Experts of a small language model.
Size: width 320, 52.9M parameters.
Experts: 40 experts in each of 14 layers, 64 SwiGLU neurons an expert, 4 picks a token, a sigmoid router.
Training: 298M tokens, 4548 steps.
Below are experts of layer 8 (counted from 0) of a mixture-of-experts language model. Rows are named router (the router's row for the expert), gate (a neuron's input weights, with its number), up (a neuron's input weights, with its number) and show model dimensions 0-79. Each number is 128 + 24 x the weight over its row's rms, rounded and kept within 0 to 255.
After each expert's rows: "comes after" lists some tokens at least twice as common just before its tokens as in all text; "mostly gets" lists some tokens that are sent to it at least half of the time. This comes from a sample of Wikipedia text that the model never trained on. Tokens count by the router's weight.

# expert 15
router [108 158 120 125 169 115  99 145 112 142 128 146 142 139 160 124 123 132  88 151  97 108 119 120 160 104 143  96 115 139 157 179 152 102 152 126 143 112  99  52 116 159 124 144 106 152 136 124 113 138 109 113 132 101 173 104 168 165 139 101 113 158 160 168 103 160 108 118 113 158 130 117  95 127 112  95 160 128 102 154]
gate0 [145 141 102 142 119 112 131 142 141 139 122 145 107 158 158 150  87 133  92 123 111 124 110 137  88 135 119 133 118 137 126 168 177 106 125 142 152 136 118 123 128 105 137 139 147 141 116 107 133 137 133 150 140 142 108 143 126 147 156 140 121 136 108 126 130 123 151 135 113 109  91 122 128 146 137 131 132  80 172 153]
up0 [141 147 131 145 107  82 110 125 149 108 163 132 123 165 143 118 136  98 140  91 104 114 129 129 100 105 109 128 168 164  95 107 155 124 123 135 143 109 108 146 110 123 135 139 150  80 130 115 126 160 148 167 142 114 122 131 133 188 119 160 174 128 118 165 110 136 136 177 122 105  92 143 110 109 128 154 121 110 127 134]
gate1 [123 141 120 174 127 112  95 133 120 154 139 134 132 154 120 139  97 164 128 162 154 125 137 129 137 111 129 123 152 107 157 153 121 107  66 143 168 177 115 103 103 150 125 123  94  86 137 145 147 124 102 124 138 129 124 108 137 177 105 125 133 122 132 111 138  86 116 107 101  87 170 133 116 135 128 166 149 138 138 106]
up1 [170 118 121 116 115 145  86 128 156 129 128 134 134 133 101 147  87 148 129 101 152 105 113 129 120 160 101 122 128 128 148 107 114 134  94 100 150 139 140 111 136 104 100  68 105  80 109 126 129 112 134  99 172 183  94 132 113 130 112  99 131 119 140 104 103 123 115 133 123 120 129 117 152 109 131 119 145 131 136 105]
gate2 [140 132 131 136 128 130 163 170  95 131 141 141  95 111 125 141 104 127  92 158 135 108 155 127 131 125 179 111 106 126 159 139 124 109 139 131 152  90 147 159 108 105 145  79 144  75 148 144 119  95 107 165 131 120 164  99 146 114  99 138 119  91 140  99 138 131 118 133 130 153  96 125 166 137 116 116 180 165 141 159]
up2 [105 133 137 123 133 126 121 112 171 144 151 107 157 152 141 100 154 130 173  91 113 167 107 175 145 108  97 139 108 133 124 149 114 164 134 111 115 169 123 190 144 166  90 160 111 170  82 103 121 159 171 110 140 163 104 143 161 168 172 117 133 125 138 169 120 155 130 148 135  96 147 123 113 135 116 157 127  98 127 137]
gate3 [160 170 173 156 120  99 126 210 126 142  96 125 121 126 129 123 126  78 124 136  88 191 116 130 102 159 114 143  98 124 113 127  91 141 110 150 101  99 160 127 123 105 144 165 142 153 146 113 162 149 108 150 110 140 126  65 154 115 115  66 129 159 172 151 103  94 175 128 164 151 155 134 158 143 105 142 172 149 154 140]
up3 [182 153 141 147 116 176  89 121 158 154  98 111 123 136 146 135 168 149 143 159 114 153 119 116 103 119  91 107  88 155 135 148 120 136 139 124 102 129 129 140  95 144 110 174 147 159  70 122 114 143  96 107 144 167 180  99 144 138 123 115 112 111  87  99 124 154 111 149 147 101 122 161 158 150 137 137 146  93 132 159]
gate4 [108 131 138  91 153  95 135 136 100 136  89 132 168  99 158 130 136 121 149 149 129 142 102 170 101 106 120 104 111 159 130 163 157 103 117 121 123 138 118 105 148 134 133 130 111 132 138 128 119 120 139 171  97 137 154 152 171 104 121  74 108 158 101 133 133 143 110  98 178 118 151 104 101 162 121 119 111 135 134 159]
up4 [101 140 116 136 161  69 147 129  96 167 131 168  76  89 117 128 121 114 125  84 136 128 138  90 129 140 154  96 147 134 136  90 133 140 130 115 117 104 125 141 133 114 156 141 103 124 151 115 144 115 155  79 137 104 137 124 113 157 120 156 147 114 167 141 114 148 183 181 133 138 145 121 133 108 111 105 147 143 142 113]
gate5 [118 115 146 117 100 140 139 131 179 110  99 151 134  81 134 120 155 142 137 161 116 115 125 140 126 114 142 180  93 195  65 126 110 127  98  78 119 125 113 159 120  87 136 130  92 119 118 119 143 141 114 113 196 158 126 120 141 143 128 157 132 120 162 182 128 145 117 121 157 111 124 144 135 147 121 134 101 112 138 158]
up5 [123 109 163 132  79 130 115 110 155 121 139 166  96 101 132 126 133 123 139 158 125  86 135 121  99 161 159 188 113 156 104 126 149  95  87  94 123 115  83 130 148 118 118 159 122 110 133 131 158 151 134 142 161 153 133 135 174 153 132 154 126 119 159 204 128 135 101 122 156 130 158 128 119 142 118  79 143 130 131 136]
comes after: " of", " in", " the", " with", " for", " to"
mostly gets: " the", " a", " his", " an", "The", " The"

# expert 8
router [107 156 131 141 181 137 117  96 107 140 118 139 165 119 157 143  94 138 111 116 147 103 134 108 120  99 122 154 109 136 168 151 147 115 144 113 112  76 128 112 137 156  85 145  61 158  87  98 104  99 141 106 131 108 170 130 147 163 129 127  87 165 133 146 106 148 140 129 133 104 143 121 108 125 140 122 117 125  86 169]
gate0 [107 127 118 156 149 115 144 114 129 147 152 158 101  92 122 133  91 136 124 171 110 129 190  96 131 159 114 125 136 122 151 173  79  92  95 145 100 137 124 162 117 126 135 156 130 151 111 121 113 122 111 107 121 136 133 174 130 138 129 150 136 162  71 125 149 142 123  95 135 138 138  94 132 114 124 156 136 124 150 178]
up0 [104 139 109 111 117 124 140 159 142 125 115 131 121 125 162 132 119 108  82  91 122 109 155 125 168 161  64 166 139  95 128 138 163 137 140 144 141 161 105 147 121 141 166 114 110 101 123 115 109 114 170 151  97 142 145 111  84 101 116  98 102 131 127 140 116 124  91 197 128 150 146 110  82 141 153 114 123 140 137  99]
gate1 [132 108 124 143 116  98  92 145 147 163 108 142 186 155 188 148  87 118  84 134 155 113 154 172  90 102 118  81 156 102 150 125 118 106 137 168 160 118 111 108 125 139 147 165 118 134 165 116 114 102 110 133 109 147 153 121 133 137  98 126 169  73 104 163 150 139 122 117 116  95 127 127 109 121 117 148 137 141 145 141]
up1 [118 113 124 115 145 107  98 152 136 107 111 162 130 165 138 131  93  98  91 142 118 131 123 143  97  79 128 121 119  89  90 180 117 150 120 141 172 128 136  97 117 157 107 148 161 134 149 106 126 127 127  89 105 156 115 108 106 122  87 117 149 114 119 123 173 127 166  78 137 160 138 135 131 102 109 126 138 151 129 156]
gate2 [ 95 156 121 118 103 135 146 135 171 142 161 146 125 135  90 134  83 137 131 105 106  86 121 130 128  94 148 143 112 128 161 115 121 133 178 137 122 118 129 128 159 108 113 134 157 146  82 128  77 140 136 107 104 127 104 111 109 108 137 133 112 138 139 106 129  97 130 122  99 122 112 110 151 155 120  81 143 137 140 155]
up2 [144 144 155 129 109 133 146 119 101  58 146 166 105 150 102 115 102 118 118 150 162 151 127 140 111  52 131 151 123 148 140  99 146 111 165 127  82 159  74 169 124 152 134 105 124 161 103 121 101 112 118 122 146 145 141 174  96 130 138  93 134 105 147 107 145 125 154 147 107 139 109 167 109 129 156 123  97 143 125 153]
gate3 [170 135 115 146 131 129 102 141 107 102 108 160 110 104 110 142 111 177 150 107 154 119 127 148 145 177 126 109 108 141 106 147 148 143 153 107 143 121 117 137 118 152 116 117  94 202 158 123 127 111  74 133  95 126  58 130 102 162 142 149 116 110  97 129 114 169 148  91 126 135 142 160 137 168 169 129 112 144  86  92]
up3 [157 155  76 132 138 151  83 161 114  99  97 152 109 135 144 158 127 117 155 128 158 128  93 140  83 185 119 101 110 162 123 135 142 111 123  92 167 127 152 113 133 124 140  97 131 132 132  71 141 145  58 113 156 147 113  91 129 171 129 148 107 153 117 154 144 174 130  96 129 123 159 149 134 124 170 123 148 121 100 125]
gate4 [157 140 121 165 121 100 137 141 134 119 161 156 123 103 149 164 113 114 124  79 115 132 157 128 118 109  88 119 167 178 156 132  79 149 157 119 147 117 175 117 139 131 140 133 126 148  83 156 143  75  95 131 110 135 161 166 153 136 116 140 109 159 144 131 135 134 143 147 123 100 131 121  89 107 129 165 113 139 119 112]
up4 [129 128 130 120 136 123 165 116 138 139 112 147  96 135 136 140 145 115 136 158  83 119 143  93 112 109 133 127 144 142 130 122  74 164 121 127  99 109 123  98 114 108  92 123 116 167 118 206 170  94  91 124 135 123 118  94  98 118 136 152 106 182 116 109 151 111 133 152 164 134 122 110 125 108 118 122 149 113 105 100]
gate5 [107 161 146 124 116 145 103 132 109 148 130 124 158 135 154 105 117 164 136 131 150 106 116 108 111 117  72 117 140 150 117 126 143 131  94 113 129  95 110  88 123 153 103 116 115 105  88 121 101 125  81 136 106  85 112 101 121 105 136 113 113 138  99 160  89 125 116 122 146  85 152 114 118 127 172 122 147 122 125 107]
up5 [131  64  89 179 138 141 137 114 110 144 177 144 163 121 157  98 119 123 152 142  90 148 119 154 124 154 186  68 121 115 150 106 110 157 116 130 131 132 115 143 121 142 146 144 140 148 158 134 159 126 128 129 118 149 105 163 142 138 129 156  93 121 109 123  93 117 131 165 137 147 100 122  76 176 110 161 105 160 140 131]
comes after: ",", " of", " in", " and", " as", " to"
mostly gets: " and", " or", " but", " &", " their", " the"

# expert 1
router [ 95 145 146 142 135 137 118 112 118 130 133 148 116 141 142 116 112 164 143 114  81  80  86 146 156 100 172 124 118 130 174 153 150 123 131 136  78  96 124  80 120 131  93 125 128 139 124 169 123 127 125 107 102 155 159 105 128 128 144 110 136 143 137 195 108 172 128  79 141 124 122 112 105 124 139  78 126 157  98 166]
gate0 [139 138  97 137 137 106 162 141 115 140  97 134 150 118 154 145  71 157 108  79 156  91 157 112 107 115 139 145 152 133 138 159 129 107 174 133 137 120 137 159 134 149  95 202 130 137 111 114  95 155 127 125 113 135 156 163 135 136 123  99 115 117 119 125 139 163 148 157 123 127 115 118 136 141 116 162 134 106 126 157]
up0 [180 118  97 151 126 151 180  76 159 114 100  99 103 117 114 117  73 141 117 118 133 139 127 135 129 111 147 175 118 138 150 144 138  99 171 145 116 127 155 146 156 155 112 170 160 122 133 137 117 137 133 164  88 147 162 160 173 117 106 131 125 110 137 159  86 127 139 103 130 144 110 100 136 127 116 166 108 120 115 137]
gate1 [122 125 112 160 134 111 143 119 118 128 112 140 117  93  71 138 120 117  98 136 125  88 132  97 153 111 146 120 113  74 116 111 118  87 124 105 130 112 126 144  89 119 135 122 114 163 136 118 139 145 139 141 115 116  99 149 157 152 119 126 108 102 147 109 112 109 139 131  98 125 114 106 123 118  83 129 181 159 123 132]
up1 [146 116 109  91 123  95 117 111 134 117 144 107 106 124 154 167 115 122 156 122 133 150 142 139 153 115  85 138 181 204 134 125 117 111 153 123 169 142 106 147 119  83 157 136 141 135 131 122 137 121 155 108 168 132 115 125 118 119 141 188 115  92 123  87 165 136 105 160 145 132 128 147 135 124 164 149 107  82 143 144]
gate2 [105 190 146 151  93 146 120 107 131  99 129 119 133 123  87  94 152 144 112  97  97 130 102 117 128 105 130 170 120 109 167 120 130 115 132 110 108 141 119 107 113 142 132 110 156 109  91 123 136 103 129 138 111 160 167 117 133 138 112 119 165 130 148 139 120 101 138  90 146  62 136 100 128 143  91 140 114 147 114 135]
up2 [139 127 127 101 123  83  93  86 176 124 142 109 139 135 149 163  83 105 140 118 114 161 101 125  94 111  95 126 116 120 133 179 139 168 138 171 143 109  85 106 149 154 106 132 105 169 145 176 140 159 149  91 143 126 146 147 103  97 125 135 137 118  85 135 106 128  96 147 129 137 100 128 110 124  97 119 120 125 156 104]
gate3 [107 156 177 130 115 171 120 117 146 129  98 147 163 117 121 128 160 137 156 100 137 122  87 105  86 112 139 158  97 147  85 122 121 154 135 119  85 130  96 111 141 140 149 163 119 117 102 108 100 138 143 131 112 131 163 128  79 128 147 104 146 130 112 132 148 128 134  87 154  90  62 117 112 140 133 195 111 160 142 129]
up3 [111 128 163 139 124 120 148 109  60  97 140 143 119 121 123 136 167 137 141 186 146 142 102 148 143  92  82 142  98 127 148 113 133 141 139 173 122 184 169 186 121 120 110  87 140 134 143 139 113 103 121 126 145 125 135 133 147  97 105 124 101  67 110  75 112  97 124 129 122 165 140 113 153 120 109 111 154 115 117 102]
gate4 [156  71 176 141 130 174 138 123 130 132 113 127 141 171 113 147 117 153 110  83 137 181 115 151 166 164 160 117 127 101 130 103 118 127  95 133 118 146 135 111 152 133 164 144 141 128 154 158 124 127 131 154 142 104 125 143 167  99 120  88 142 113 159  85 113 101 107 125 156 165 163 108 165 142 129 146 132  85 110 152]
up4 [ 91  96 164 122 143 144 119 136 139 163 162 114 150 146 131  89 136 144 139 160 145 137 100 172 112 152 190 111 121  72 134 166 123  95 111 124 121  98 130 135 169 123 109 138 113 177 150 157 176 169 120 114 114 107 180 116 131 146 106 119 120 109 164 108 137 187 108 139 166 121 154 142 134 132 159 154 122  72 118 133]
gate5 [158 144  93 128 115 137 111 134 144 146 105 116 121 115 137 151 138 146 161 150 106 108 110 133 163 108 133 129 145 122 199 120 156 134 179 156 112 128 118 106 104  86 101 119 140  83  79 117 126  99 166 111 154 124 164 120 126 125 157 128 112 133 132 147 138 159 141 125 147 108 149  94 151 130 140 160 149 122  91 149]
up5 [129 156  82 124 147 141 131 153 132 174 123 149 108 119 139 103 124 138 133 127 121 149 156 148 114 134 140 131 121  80 130  84 162 118 149 146 106 142 128 213 112 138 115  96 129 129 138 129 133 115 145 169 134 128 117 107  98 106 150 140 116 120 146  94 140 140 173 144 116  52 122 142 161 138  91 130 148  86 121 141]
comes after: " was", " the", " in", " a", " to", " is"
mostly gets: " new", " built", " early", " used", " public", " local"

# expert 29
router [114 146 165 133 148  90 102 138 131 139 140 163 130 157 136 133 136 177 114 130 124 121  96  76 150  92 121 127 103 147 154 129 150 109 130 158 117 114 143  82 128 120 129 159  91 123 109 158 133  76 117  98 142 179 128 156 126 113 125  86 149 143 150 137 109 126  62 120 129 164 129 108 127 177 186 115 169 120 140 168]
gate0 [151 154 113 169 111 137 135 158 127  81 179 121 157 128 121 150 201 150 136 140 136 136 119 107 154 116  97 148 138 112 126  84 151 148 129 145  92 126 100 121 130 155 107 148 158 119 121 150 106 110 119 117 105 132 129 143  89 144  97 166 160  94 109 114 159 117  98 122 114 101 101 135 119 153 131  90 120 156 126  99]
up0 [ 94 113 113 128 150 185 154 150 147  87 145 141 166 112 168 170 163  84 167 107 145  70 114  92 127 143 127  94 103 102 127  94 156 162  78 120 116 129 139 130 127 128 105 160 144 125 129 123 106 112 146 110 150 111 134 161 113  84 100 106 132 115 103 141 136 138 114 180 118 104 116 115 125 138  87 106 154 126 128 132]
gate1 [112 115  98 117 155 182 119 160 116 105 134 112  96 129 116 147 143 132 115 107 103 124 107 117 100 127 140 154 122  97 106 135 159 119 139 143 122 155 127 140 156 157 155 141 111 135  83 140  88 167 107 107 149 123 131 113 103 133 142 149 138 143 108 115 131 109 117 108 141  84 149 139 139 175  77  79 165  89 125 133]
up1 [113 119 106 143 162 125 122 104 139 159  98 129  97 128 105 138 138 160 147 188 113 147 107 129 114 122 144 121 153  86 136 118 122 168  84 128  96 115 147 132  91  99 112 104 155 104  81 136 150 107 118 110  96  90 147 176 151 141  92  94  97 126 146 135 142 106 134 126 114 135 134 114 180 147 134 139 150 117 141  63]
gate2 [ 88  99 156 149 130 127 141 108 152 103  93 124 131 117  92 152 168  69  90 113 131 147  97  98 132 143 147 121 127 160 100 181 139 153 176 152  82 121 148 115 109 156 114 141 146  94 140 168 134 187 126  89 123 114 132 121 115 115 137 128 116 129 148  92 137 178 126 152 141 151 164 123 151 146 165 147 119 135  67 122]
up2 [136 147 165 111 118 120 131 123 123 157 170 118 112 162 132 121  65 194 161 141 148 175 152 133 153  81 111 126 156 119 148 104 124  93 115 123 136 138  89 121 146 130 128 112 123 137 129 106 130  97  94 115 161 150 141 173 134 124 120  87 139 150 117 101 127 117 137  73  90 158 120 147 112 106 135  97 166 103 186 130]
gate3 [149 118  76 140 130 144 144 112 132 141 119 145  88 145 120 112 141 104 199 128 145 127 105 118 151  83  98 111 120 132 132 116 141 154 150 107 136 131 125 131 115 106  85 110 178 163 153 152 110 119  92 136 115 110  97 147 109 112 164 129 133 119 109 106 158 130 137 147 129 150 161 113 120 127  93 140 119 123  88 129]
up3 [140 129 123 161 115 175 103 168 102 164 151 143 106 102 113 117 154 136 160 143 162 121 134 132 132 129 159 105  95 126 137 141 136 111 139 118 139 138  78 125 122 110 115 131 134 139 150 107 139 136  75 142 139  80 125 130 134 141 165 132 101 136 120 141 153 114 121 128 115 163 122 155  89  98 102 120 141 123 156 114]
gate4 [121 142 134 135 144 149 162 153 106 122 129 117 139 148 153 102 154 140 174 151 131 154  94 120 132 132 116 105  91 158 135 121 146 102  97 116  96 146 150  57 151 113 119 122 135 179 131 139 117  86 139 125 165 164 114 135 147 101 105 104 156 150 174 167 105 139  85 144  83 125 111 143 103 126 127 132 126 133  85 145]
up4 [108 137 116 126 105  91 146  69 147 106 130 141 119 114 138 139 139 119 108 158 116  93 103 130 160 120 122 138 127 141 120 120  82 114  93 165 153 124 165 142 139 127 143 106 140  83 146  78 131 142 173 166 123 124 114 106 150 157  99 136 120 146 120 119 123 115 131 125 103 146 130 120 128  73 123  86 109 120 130 127]
gate5 [129 101 160  87 125 159 155 115 148 162  65 122 125  82 125 154 123 129 113 122 142 185  87 118 111 181 113 122 169 113 125 118 146 128 123 188  88 147 136 122  68 111 125  86 120 131 159 171 134 136 145 143 120 154 112  87 148 129 122  98 143 106 134 123 146  98 124 123 119 141 192 101 117 129  71 172 126 138 140 116]
up5 [111 117 165  85 139 136 118 176 179 123 135  83 129 110 110 128 146 175 122 142 131 159  89 124 109 129 134 154 160 129 118 100 128 127  89 137 110 113 125 102 132 134 130 120  99 116 155 210 112  97 149  99 124 152 166 125 188 110  99 139 142 139 162 162 140  94  71 125 113 132 132 118 142 107 105 128 132 141 106  86]
comes after: "\n", "|", "-", "==", " 2007", " 2016"
mostly gets: " Coordinates", "----", "Career", "|---|---|---|", "Scientific", " Ref"

# expert 9
router [119 149 145 150 124 101 139 148 116 102 115 134 150 139 104 130 105 142 141 120 118 124  99  98 152 100 122 175  91 136 155 128 131 120 156 133 135 129 157 112  95 128  62 164 105 179 123 150 126  96 131  74 144 153 130 136 145  94 115 103 126 175 160 133 149 158  54 102 120 131 136 113 102  97 147 128 140 160 133 117]
gate0 [121 120 136 148 103  98  99 108 131 164 119 140 134 159 107 170 122 122 105 101  99  76 189 111 110 161 119 121 106 106  85 118 135 138 104 110 156 124 120 118 128  43 128 124 120 142 115 167 157  98 118 102 118 130 123 115 109 148 112 167 115 133 129 115 144 127 136 138 149 109 159 140 143 119 133 173 109 125 103 130]
up0 [135 110 146 153  88 103 112  68 127  91 126 168 129 128 119 166 111 126 111 122  76  99 173 135  95 162 103 120 104 120 117 117 113 131 117 140 165 142 113 112 140 100 129 109 139 162 120 152 137  97 106 131 129 111 136 153 141 142 122 156 103 101 118  92 137 142 111 127 140 128 133 117 155 124 128 155 149  93 117 153]
gate1 [112 158  95 171 104  75 108 157  68 153 155  91 116 152 136 101 122 113 116 118  76 116 137 112 153 124 132 112 108 192 127 146 120 163 147 156 131  93 117 113 146 129 129 122 127 126 127 103 134 138 128 120 118 113 115 105 112 113  93 125  92  98 160  72 119 124 119  85 126  93 136 151 139 139 155 112 149 133  80 135]
up1 [153 107 169 165 135 141 124 132 137  99 105 166 118 159 131 133 174 127 110 142 115 126 113 117  85 175 135 119 135  75 151 124 127 145 137 122 136 147 135 130 116 152 187 135 111  97 139 118 116 152 152 119 155 158 144 121 108 154 124 142 152 106  85 101 153 132 114 117 102 112 100 152 134 135 108 163 101 155 148 162]
gate2 [137 134 192 152  93 111 113 132 142  75  71 133 115 157 142 101 167 144 133  92 154 129 124 105 137 121 103 159 151 154 140 132 139 163 117 166 119 139 155 134 139  99 156  91  96 162 146 127 105 110 113 115 176 125 115 123 102 138 136 106 103 110 150 100 112 134 112 136 122  98 112 117  96 118 128 123 108 123 141 139]
up2 [137 105 133 167 137 132 128 114  84 143 170 140 108 134 115 194 104 144 127 166 123 138 162 118 127 143 106 141 125 137 168 138 147  98 116 129 138 148 103 141 124  94  98 107 106 113 138 168 161 129 135 116 127 116 100 150 127  99 143 120 117 148 130 110 155 114 126 144 111 134 105 121 159 145 136 159 115 148 128 148]
gate3 [120  90 126 115 104  78 124 140 121 133  87  87 120 142 141 107 152 138 130 118 136 163 148 115 139 155  77 143 142 113 122 118 153  90 114 116 131 110 131 131 155 129 123 184 119 110  80 120  96 166 123 123 119 156 161 109 142 104 106 112  66 150 127 149 157 178 114 147 101  83 194 144 114 117 151 113 156 137 106  93]
up3 [101 173 137 146  99  85 153 118 102 127  99 124 136 124 129 136 142 115 121 108 133 145 129 143 152 143 137 182 142 168 134 107 157  87 112 142 152 120 141 122 144 136  99 119 126 138 146 201 145  93 136 117  90 125 169 171 120 125 110 155  94  97 127 140 150 123 140 104 119 139 141 148  96  98 129 128  88 114 166 123]
gate4 [134 109 113 133 126 128 137 126 125  69 138 121 107 120 113 143 136 134 163  80 134 178 178 115 143 114 114 144 143  99 109 106 163  50 134 165 139 132 182 117 175 122 129  88  87 158 131 130 131 130 151 123 167 148 127 147 108 140 143 134 172 100 161 120 137 115  99 107 150 102 134 120 150 109 100 148 151 154 158 132]
up4 [125 131 101 115  55 137 170 121 150 117 110 135 141 120 125 145 134 131 148 109 113 116 147  90 117 126  97 138 127 126 146 134 143 130 122 134 118 114 110 104  91 151 125 162 169 104 116 127 140 179 105  86 125 140 107 145 143 138 113 117 105 158 122 178 126 138 132 166 105 124 129 113 131 159 170 136 154  87 120  97]
gate5 [ 93 191  87 153 114  63 108 126 181 122 124 156 153 136  92 122 125 140 121 144  96 128 123  92 137 101 102 122 155 128 148 104 121 155 139 136 123  94 168 117 134 131  93 124 115 178  85  98 153 111 137 114 105 146 133 129 142  80 142 127 149 144 134 110 150  98 120 152 147  90 128 130 146 131 128 128 137 131 123 110]
up5 [130 132  91 134  75  92  95 149 158 130  84 157 118 137 110 137  93 137 112 181 131 118 112 169 133 149 125 104 151 118 138 102 125 144 121 125  99  97 118  90 159 111 124 155 110 173  86 123 138 122  98  90 142 130 150 151 126  92 131 148 147  95 126 103 175 104 123 179 171 109 111 144 174 175 133  95 171  89  97  92]
comes after: "\n", "|", "-", ")", "\"", " "
mostly gets: "|", " *", "=", " Order", " Coordinates", "\n "

# expert 17
router [ 61 160 150 133 149 105  99 172 108 118 100 111 153 112 125 148 136 141 133 131 156 110  91  80 141 135 159 119 123 105 153 121 109 100 153 156  65  99 123 117 137  98 128 163 106 142 117 179 143 134 134 131 145  97 140  99 155 133 152 126 119 134 159 161 146 127 113 145 152 127 145 105 119 117 123 125 153 128 126 141]
gate0 [110 176 155 159 109 122 127 146 128 123 115  99 109 152 106 133 119 135 106 119 123 117 111 125 113 128 146  92 128 126 148 126 105 129 104 132 106  85 124 133 150 106 150 147  78 166 114 148  99 188 101 124 120 126 148 142 111 117  99 130 125 158 105 122  73 152 102 124 170 119 145 117 146 144 155 138 111  98 130 128]
up0 [161  54 137 137 133 131 139 145 142 126 149 131 145 129 113 133 198 102 135 122 132 133  88 152 113 123 144 127 190  90 116  94 152 174 180 126 166  94  69 121 121 111 166 147 168  72 134 105 177 141 117  82 139  87 151 136 106 164 135 126 128 104 132 116 136 104 126 143 146 105 142 130 166 120 112 100 132 153 108 112]
gate1 [ 79 139 123  97 131 110 134 142 139 164 173 116 124 139 132 136 133 145 144 130 155 159  77 105 172 124 139 105 159  99 130 126 132 127 107 113  86 123 137 111 117 156 168 107 173 190 143 140 135 154 149 162 134 131 137 133  86 123 134 149 127 147 158 157 121 113 123 136 132 111 168  99 123 107 151 123 154 162 133 125]
up1 [181 123 136 156 176 145 122 135 144 158 121 149 160 148  96 131 115 139 109 161 116 123 181 145  87 103 149 105 129 121 102 108 157  79 144 143 112 115 128 117  88 106  92 145 134 101 135 132 134 138 144 141 135 116 107 142 131 121 152 126  97 180 144  69 131 128 182 119 112 150  80 156 170 160 112 125 111  76 104 148]
gate2 [ 78 117 131  78 124 117 148 150 100 101 123 116 119 138 128 129 140 131 110 146  77 144 148 129 153 166 148 112 148 126 127  98  94 147 145  98  78 130  93 102 145 194 153 132 170  98 125 124 150  97  67 157 143 114 101 144 114 135 114 131 117 139 140 113 143 123 111 118 106 123 132  94 149  74 105 115  98 121  96  96]
up2 [139 131 132 127 117  83 100 113 114 108 152  58 119 117 166 160 119 105 101 119 117  84 144 125 153 122 102 115 128  96 123 123 189 115 137 139 139 149 167 139 131 133 135 142 126 140 129 139 122 120 101 125 155 144 127 158  83 123 125 142 158 104 114  85 139 133  91 104 122 137  78 145 140 107  79 109  89 131 170 111]
gate3 [117 103 171 114 159 129 159 151 118 151 119 150 167 183 122 144 140 137 140  95 123 107 100 138 121 148 122 141 158 115 106 147 169 158 152 124 115  57 130  89 128 119 142 146 113 115 133 146 136 171 109 131 141  87 153 106 105 146 118 107 121 175 153 170 119 147 162 138 133 139 102  99 152 139 170 123 141 135 100 153]
up3 [147 145 148  98 130 127 135 142  96 164 127 119 174 191 127 170 144 129  83  97 126  99 112 160 130 160 106 143 140 130  95  94 144 112 113 103 115  83 146 122 120 135 125 139 114 111 134 167 125 178 109 146 128 100 132 127 107 158 132 100 124 177 160 178 103 131 151 146 153 131 107 126 156 151 133  89 125  91 112 146]
gate4 [ 91 148 110 110 155  72 150 130 134  96 118 105 153 155 135 127 113 109 150 134 120 118 114 117  84 104 179 135 173 128 152 144  89 127 150 124  80 150 126 153 131 129 129 170 138  97  98 136 125 141 146 163 108 148 142 131 137 131 135 189 147 144 142 146 120 108 160 157 161 135 145 112 145 107 174 110 139  96 102 165]
up4 [114 103 147 155 119 133  98 111 124 161 117 149 126 107 171 122 129 103 108 132  77 152 140 161 159 181 130 133 126  87 118 105 147 129 141 159 100 129  77 138 150 155 112 143 147 106 161 142 164 119 115  79 150 150 118 130  78 126 152  99 126 136 114  96 114 170 127  98 125 134  61 125 159 130 129 142 127 131 146 124]
gate5 [113 142 160 181 113 100 120  68 146 109 125 131 110 144 121 130 109 146 105 135 126  95 146 124 137  96 164  82 103 138 151 121 143 126 129 144  79 100  99 148 153 146  94 140 150 129  96 139 172 135 196  87 126 144 118 123 103 155 127 169  96 107 114 106 142 147 145 120 126 144 128 144 109 108 138 111 156 172  88 118]
up5 [131  98 150 167 112 105 140 139 134 115  78 152 152 162 116 105 158 127  97 150 153  90 130 143 174 132 120 110 109 154 144  95 124 128 141 123  93 107 101 130 175 150 120 136 150 136 135 112 113 187  98 116 135 108 163 154 126 132 145 140 141 129 104 119 133 136 108 159 124 117 112 118 114 113 169 152 138 123 111 109]
comes after: ".", ",", "\n", " that", " The", " but"
mostly gets: " that", " which", " they", " it", " he", " she"